Below are experts of layer 3 (counted from 0) of a mixture-of-experts language model. Rows are named router (the router's row for the expert), gate (a neuron's input weights, with its number), up (a neuron's input weights, with its number), down (a neuron's output weights, with its number) and show model dimensions 0-223. Each number is 500 + 25 x the weight over its row's rms, rounded and kept within 0 to 999. Numbers have three digits each.
After each expert's rows: a language model's description of what the expert responds to. This comes from a sample of Wikipedia text that the model never trained on.

# expert 39
router:485513508546490501477470497464451536442525501518474534512515474550503524541534474496497508514483465518496492489499478501501534502491505524484497483454524502540495501551488523459477525501480464505510543521488443497533516482540535512500526486496500521450526482519550468549507442495520513501458501504566511483489495503503533504554472522495516486516519488486474506543513492489540444496499511502508506493462458502452494552541444531458486495504474481511464468494481492506508487504488529478495511527523471490495507515489481505524536514522501541492460480467497497511489486474487465533490472457493519488462507556513472521476524504536508509504491480514517479503505484524476466520471
gate1:466482524534518476514490521513446573518501484428495462485520489521508527546495498505455499491522482489515499461502544540509535491506475540502500523489496532481511537502512484496482533494450499488498486505515459498471489454579448506498529530463541468515513528537486489494478517481528507537520557476476467492495532476510501497525523539512520497478538526483485474542575472514523487475526498502496507498459497502558501538523484507476481453490481493492473490499520515482477512512491534433476505519495492455489499497479488485511471498506484508499492505484479464478519499503475530472490531514546507523521488538530523507497509511480521506502500525510514517517534526507465526493503
up1:470502505519497489489490506503443536531511488446473482488565487536518487515554519518482517523480473484526496472513509528517525483521480515509493503490466492471515522507499496492516539493492498524496463521489516515503490469542462508494554521484539477556486530526501550504496508504524526526466511494494453505497487461531535471492536505507511480472514509475509498537552478507516532456481520483486525493486530472522486501534457501508498438471508495490461469513558485479469504481541515519468490527502489471469522504481460480516480494501499529495461472491499474500500501465490552468480469447577470502505483493504486505512505521496509532495509536543530495501511561514477548506507
down1:461496520506548499511523513469530504545483526519505518520499484533517438498485513494479504490505533520473489498514462510488491507529533551506486560545442553482510469511495489502534497467490494478484517524480497479519499518517485501462487542447495504529525508491490520498465482516474511503458492509478486523506480446517528491517528516482540509500533510458516512516458501507440536546496485463490528515496510531520492539481479469515514499543533506483522490465494494502493504483509513488491517502479515526530513512492549506498475586505486492473501488458513501489541493512490514412487471461533500502510469442502508501502503527495487456491489515536528483480543483507452491510518
It responds to: Single capitals and coordinates. Lone capital letters in codes and names like B5, Sheet C and Nr., coordinate marks ″N and ″W, and the word born.

# expert 7
router:466487490528510474477475485491470488454466497536487526521507448494472512528520519500471465511508475517436495522509485424483546458491477482504551485438526484493529489519513517504506486461473495492492481527436478520498517466538503497504493496492517490490518502514510440494457483498502456505496506473490506499489512525496517549538517520487469514467489501519472527522522522510472501528489563519495508519508481535553527523547482510490482496548503499538506519482509462495472483513468513497483536514475473504493495477479482501552502502487528532501454466443509507494482503473500513528497489456498479478480497524507504527500530457512499475541473482485539454507542523507465503526467
gate3:497499487477523535496516506499497498480467530485534496493495472520522514515540515534503478537446504489456529499535504524550522460440505539559493511494499500510509505491557557518525443506494497471515500541491520486497492465543466534495455489522502510474459461564512464505471501495490515522507459490519473512465494495511502510503494520520469499462488485482458500518547525491484522486497506568496483514501470527504511486498546499497499496512481486494484505491556479512500477501504499502509498514506460501499474552470425479538483537520532471491472492462499536486503464485486526532489553518514511473494531512444510526469512516486522492484524514512493466515496505532460490508479
up3:470509469548497480585505515502511527544512526496471522498511487510492462484524518468510451444534506505471499483497515508491513540546464482468534524494491452532501486509476469476470526560503547532492499514480478529483501478493524489485518484456520477485525504449495510473525536508475446521513499498501478528486515483520503498523557463490508504518505511492526471495482461515510474511525543455494496504483498498508519502517498549497509531481500457472531501536519503486472503494537519538474513518472501457515484514499515510462478484523496476525524488501530488524527495547507511483480517494475482512468522495583492502521506498489494481496443486487563494514496552463511475486506
down3:507503545511500487468468501483534482491475542434532476503519473498488489509529484477539493452486507510511517498555541535563531543513475539462533504512494511540512530484501488453498494514464475501501504526474456529481465502519516485458462456496493524487491537455478487491505481481477492507508499512443529500515518488507517542444489474531481468493516523518489503536505519500476514516548497511481482485503528489466502527525508475510515535497492478476513547494535493526500426478527492491509511495465548486517554486494492503482529497498472492534491459547456462485518522534508525522509489556472495492486506492494533511504470494454492499475504472497508482491496450489519479505501
It responds to: Agent "by" and fragments. The word by after passive verbs or Preceded in succession boxes, plus short name fragments like ak, aj, Kot, Ham.

# expert 4
router:477461482525506515443486526524475515444484501545466548493533478528450522510506495497486519538493499540482521487499469498469525526564491491518504523481520496527526504477525500491500505460480487497481510484470449472527516476526493503489473492494478489445510464536523441486492463506527469518465525499510496472493520527491507511497531515557510525497509492482462492516484485519541449553511499548525514480509480521504480526528471506492470534479517469526515548489511488505481481511499531528498530534536473491508493491477478491564489513485544534535477489514476490516497515480529508540499554481510476478488502486467475511486574518514514485508507484487509494506533519479519463509455
gate0:488478488522488472515544537534521489499472535546502547489488460515499524448509510496479462514460511482483451527492505484464527506488503518489479486538488477472520508501467501459512524495479472492464531498486492468515472486465537485500468531473497507447471521522493493517500477528496517477491504533509491505521495461487488483457511491494528459482501517478503524508487481515517510503508459497511534513487483558460477538442471462485526496496535508520479473451458452485521521518468480503536514523480519505545472529473447523529469484478553479494471513489510535486495535448504473465510524505530536474533495490494515485482497486499518537488490483493522506544552496507445486511540
up0:553469506482530491528481480480507476496545528503515484544484500537496518519470516504536505527560499541488498502517545528509473514450531503496507488514479478468511509492532522528530421508521511494524521506566505522515498496526470474527494477512507518533509476475511489505491513446534519437529506509460465517521490569451491521532495497517498528502501479478546506484505501496512483511503466491507508487530465491497532468510538502511492459492521547506504515531533537532457500530515494528489500513529523482499491471514544470494517512476473487493517510522532503495488483521523554568450518495504473507497474514474521488493527494498468504535470496529529526487508495507522484548535
down0:474467514504496527469489498456514482485495473524484460532503484463488477500510484506483537524521469521495520465481482523537496468522495492485527535466516594487534530526547440495481512471521491495519465478518486495543506481520479457512510476539471528518505488516524530496519561493482508511517498461488506542463481489531563523502452499498503526536507523522485495520515506487497480477530500499507504488508492518518485469558528545527521494538512473510524502520510494549499495472522500504498500502516485504516510511475526490448563517503489501515525496501482457510462489537505555510466520491534497520531491530501472466530486504508460419498477501474469523505464500491492507505496
It responds to: Clause-joining commas, prepositions. Commas after names, dates or phrases, plus linking words like with, including, after, between, both, when.

# expert 20
router:460481505528483478436471505526499494427496511547453500505526488526491494473509506483475483535475470543480490470484483468482536527502483494515506502496511502516509501486504492509499509490473483514505509498480439515529513480487485495467462472454499481438544469518554438504485477513496498492499562521498469469520508492512495510530492535485533515496510510505471522517492510533495442546520515495509513512497481528479503543524491512471512493496475545543502504531475489499470506497471499517518518515512430486515527468472504460496507557494536513501462493482541470511481520485535492537449549498506485483522469498496514505488570516542505514494485470508521507501515541480488518523475
gate0:508498507495500448496495496524477506496520459567509504502525432455521492469457526491475513471479504506473485531532449526528512473526523482446486502458503489510491488473506493510540500512506461464527477471492472490522487518485517527459461483456463517528513514489472456510487513542488509467510536460480513505485528467469493524503527522472541499490523500513500538557474525523489453510514471477511482522468446478488547494467545507498472494483528551534473505497495476515480467469497503512507478497503538502522521511467533506470452510494523493514472496515483483508499502487447524471500517480449446489494518529525502474466460480486509536467492513501499510508541510475498513515489
up0:504505481477452514528479478477511492533493483439520490518505509530502483501515446510524516526494544518507515503499500485478512505516475509550545495517528499486503514501502511496515516458502525545553515531462533530554546505495512444520506486497499496397485517493485507502506495483462499496500488546510535499518487509460485515486501508529449492496447495544504489484513457455492542534519516504540509501517530544511512500511490520505544522509504488476514467500486516467512520510472504476492506512493503514478507532541512472552506532538475492497529495514442502508509533490528539552452504519504563492501507459497513503535510487492493471528548504505492496503457505500501464528471
down0:506457487502479448512496437496485507509482507525523473488506520489506502509496507474498524510489511499494516492473500490481510517523486535438493533482460519530493465533487478477482522534509495507489473502521538495535499522491464516515466498476476568467499493461550507520492511534446486484495436476507463519490511509491500491436510490527484485550475483517539483527479499479494485454511519491535482454525502439502532523504492510498512507538514479497502463489456523497498500490505484523524510511491469517504489485498471465506491556510524531493497538530515490473568504499488471447518524489515526527533497522484486470533473495500506495465547484525467573465472477487508490453487
It responds to: Clause-ending punctuation. Commas, periods, semicolons, colons and dashes closing a clause or phrase, plus linking words such as but, because, whether.

# expert 53
router:456490501552494470499519496500504515458473472523476504554501517534477506534524503473491478519456492515477486491480499498475531494472445490490460501470495498502517489509487501493465490452504488498502454498451437479540492504542491539468451514497492477487492471489524449508452501496555501486474548531496503468461508530552485491559506518515478513508507507477486484498533527545506489493526508529484537463512496509518496516507472512509445538494508470499514471507514478473484504531458512523512525499512452524492474488500469529475517511476511510523449452444500510481470521479484494555475522523520478470506489485526484512487522487543487517524475453549505473489522508485500482500502
gate0:501469539481489469471505510513504515488517478461471529530519515438529509500501535465467505508520551482544498527473469472477485474476524503536507514477521490483530534487499456483487478518496512495496488513508488490516525482505480478526497512450497451526475519538516499528477549493524508478460533513524494515468512532456459464492466547531513523495527515531534509522536530508465499465497489471526516504488517500522479509488519488519487513465512511485496466512489479495543513492475438517452499518498554500518458500519467447489448533507489457524512485515482552544503514490513492499537521485513470441497490566481497529484508469524493488518458499520475505463503516499496518523485
up0:486508466469477539499521499465520477499475550516550489518492515530496530514475466512531450482469481520500495501523487559504511520516493471497517525493515492474469478473498506545505483540549503512555501504507510492515516530493502520461504490480554568500505493469519468447460462519501498512499485519481517487519488474559514506564510467512443519503475481502490485484455492483539499481511499481465514499486491528470483540521479474479538512561482502515526533445509510495510506485531482448518453495530474504491550485487521497498509482486500513519499507502511493476469499528495542504515485488476497518498479473506497530516453461503515435501564473488497495522511507515531485500521
down0:513504506491489519501496481482461484497483516507518510501534493470510461488512430507521466534528542533473463523485501524483467505489471520532525503523498499526532523490512479469460487518491506502508438516519541516497486528483458482484517503516476513481526478478504480524459535478473503504495499502516500503500486481499475505498497442486516483520495520508519538502507480458523513473505581506468505493529506498508506546498520514498517484533451475513498439478466480520517529512513512465504484516510468511515540501466508485495536526458570509513563496486460446493522501487548448490488536476487488528461487476536478481489468476510481462434478510495507534543511503519500518465526
It responds to: Numeric punctuation in data. Colons, periods, dashes and digits inside times, durations, scores and table figures, such as 3:11, 8:00, 100.00, degrees.

# expert 33
router:466451494546494512469486509517461486463486510522463517504526526520507508531504491485506504494483470492511486461478503478494500477536451538508485527495548483503531506554516546509482499476502513485504514535491437490494533485524499566449490495500474512475535496529500448531486467501514488477509529509500502488513550554505520494560532515512492524449494524441517511517486488498516433549466515489517501546493515498489523510530484512509497515508495515528520522501510461533468512527504520506484507509538490491498502516462462494521489514492511538505485501439474482530463497504486510544524527461523453494507493513488510485492534508537478518531472462505504475470544514448520480494483
gate1:517468502452505523485535511473504517481492485499501507516474488483482494509516498527505511480464453471480489484487503460527493505484508476467490503502520437484505464473503498539455464501498494453506519505535503442503470499516473490505474478490480506505500497527489547480553474497510508465502476517435492489523533498472480518473529504516504510450491508491512469495511454519569502513477494481537478482494499469501472489462501484518511516514476496549477494470491520491527464485533485519515503482483486470493520468438485540501483461490516476490497546532476506522465495490477525460508486479528531443474539462550490489530490415554523537513484526502513523487485505489474466474494
up1:471472506496480505511533471527552517495464479517493510461494506467459509537462483500493547485494476511496503469486484436520470516510523479478529524431479476517532480483470519502499515524480491509495488502476505506530511470486474486504474465485512472466532499467484476482510494480474477529494486519507465438456513497465512507470465542506487511525518512495508489509510487480556477477488516528538478515483496494517499502471511468527468500514490486514512468456454502441466491513476459485496511532517469454525501500484507538498451484527525526497519553497539479454522520485487541499506454507528498456501502511509514505517496522483489533534520462491536508488505472414486459497481
down1:492510537563484524487429510511460469460517519490488498453516458479557485501505456507469516462520508492473468504468510522455486521493546509489491504526450503517496495463506474495510465483526545501476508525491498493518527498536537515479502517497516478516517450508486478500475508537500486488521499512498469563527493471478516460491480536514525473493546501470504524495499492560495490504524458527511488493499530492492459511548521506486532511485565510485531464527537463502498492489495530498502493515517504453479513509535466524493514517498497526474531508474494512520529489506485492505477491524508515532503506513505500475527484456536537504484505521452540503485465514554528468447536
It responds to: As and connecting words. The word as after served or began career, plus and, the, with, at and table pipes or colons in sports career lists.

# expert 47
router:488445500530491524460492484481514494449468501498462495499474438504480484515552444488510504528514500502502458485471501501503539495522471489511476510464498492513478510535497501515460498503499492536499469524491458493515505485505490504514502487506467489470497445542535498526522445521503499474445532473485507499535487518516499518506541451507485494510474482520484510511480496526512478524498499495537511496476464498476537551524487523480507498494499454520523488540475487523475508560499529509491499484494481457503484483496516486490551516499498533484498493460486497551468512436491482571495514491536478470450515518458442491471488513503529485541519474474522481527529495485521489550465
gate0:515527506488535482494530541497504513532502514519468536470486510469446524498509484464498523479482500462521497517500498488514514454511550507511507477471466511468516534518505486530486508433503517505494556489526468491542484453473462466499460517490482501469492471486542484519444505525515466494509518511522493488518505513480536521505531425509497481520522506534499483504465492469527490496459524459485457483491458494489525529482485476492488509509508477530487515490466465491524483505489501518490473528534494471489491469486525504516458483511529465493508516511500523493477530412553458500542534518529516477448450532499499500522504528493469459509525483471515506514529485515508472505485
up0:513533445461498535512499478501514509515476462487479507485484479519507560521471510451480486505520514528525536517521480518472499504481491538523453505441524511530483519511529443521446490493505471515493503500499462504533517499519486572543496495506509465523528506492458472498494499523508523489533527549462494468504487525494508487509483463498461456495498509490510493466494504514517489548499488481491506493470436495481432539513520499497505492490496486495476497526511486486519468494518500497520503525508498523473545524517516483531492554472513481474508515454505519489524518503552528479532486521501513493477504478466532480514471523542475522585511515473513531479535468516498534503464
down0:505527498454497487532504520530523525502503510521483498476473491540493514524490509480483521491514519503500481488518501516492512487497528498527506526416534538479491504503497426512509495511458474480487491482502523491480499533499514467551562473505507447500515518474506517473476494479528566492537481521496459460498452528528546508484507518481509501496501464492460495505508478512460436500484504486480494493504539513472468542516532507467521505512534470512482484545508523515516506507546506558508481471475462501521542504526510455492500552504516496482484471483495533568442498498519470496518487516519478504527525490522522502442517492464503488506485505525512523538500486551520510507498
It responds to: For and object pronouns. The preposition for after verbs or nouns, object pronouns him and her after verbs, and colons after infobox labels like Born, Coordinates.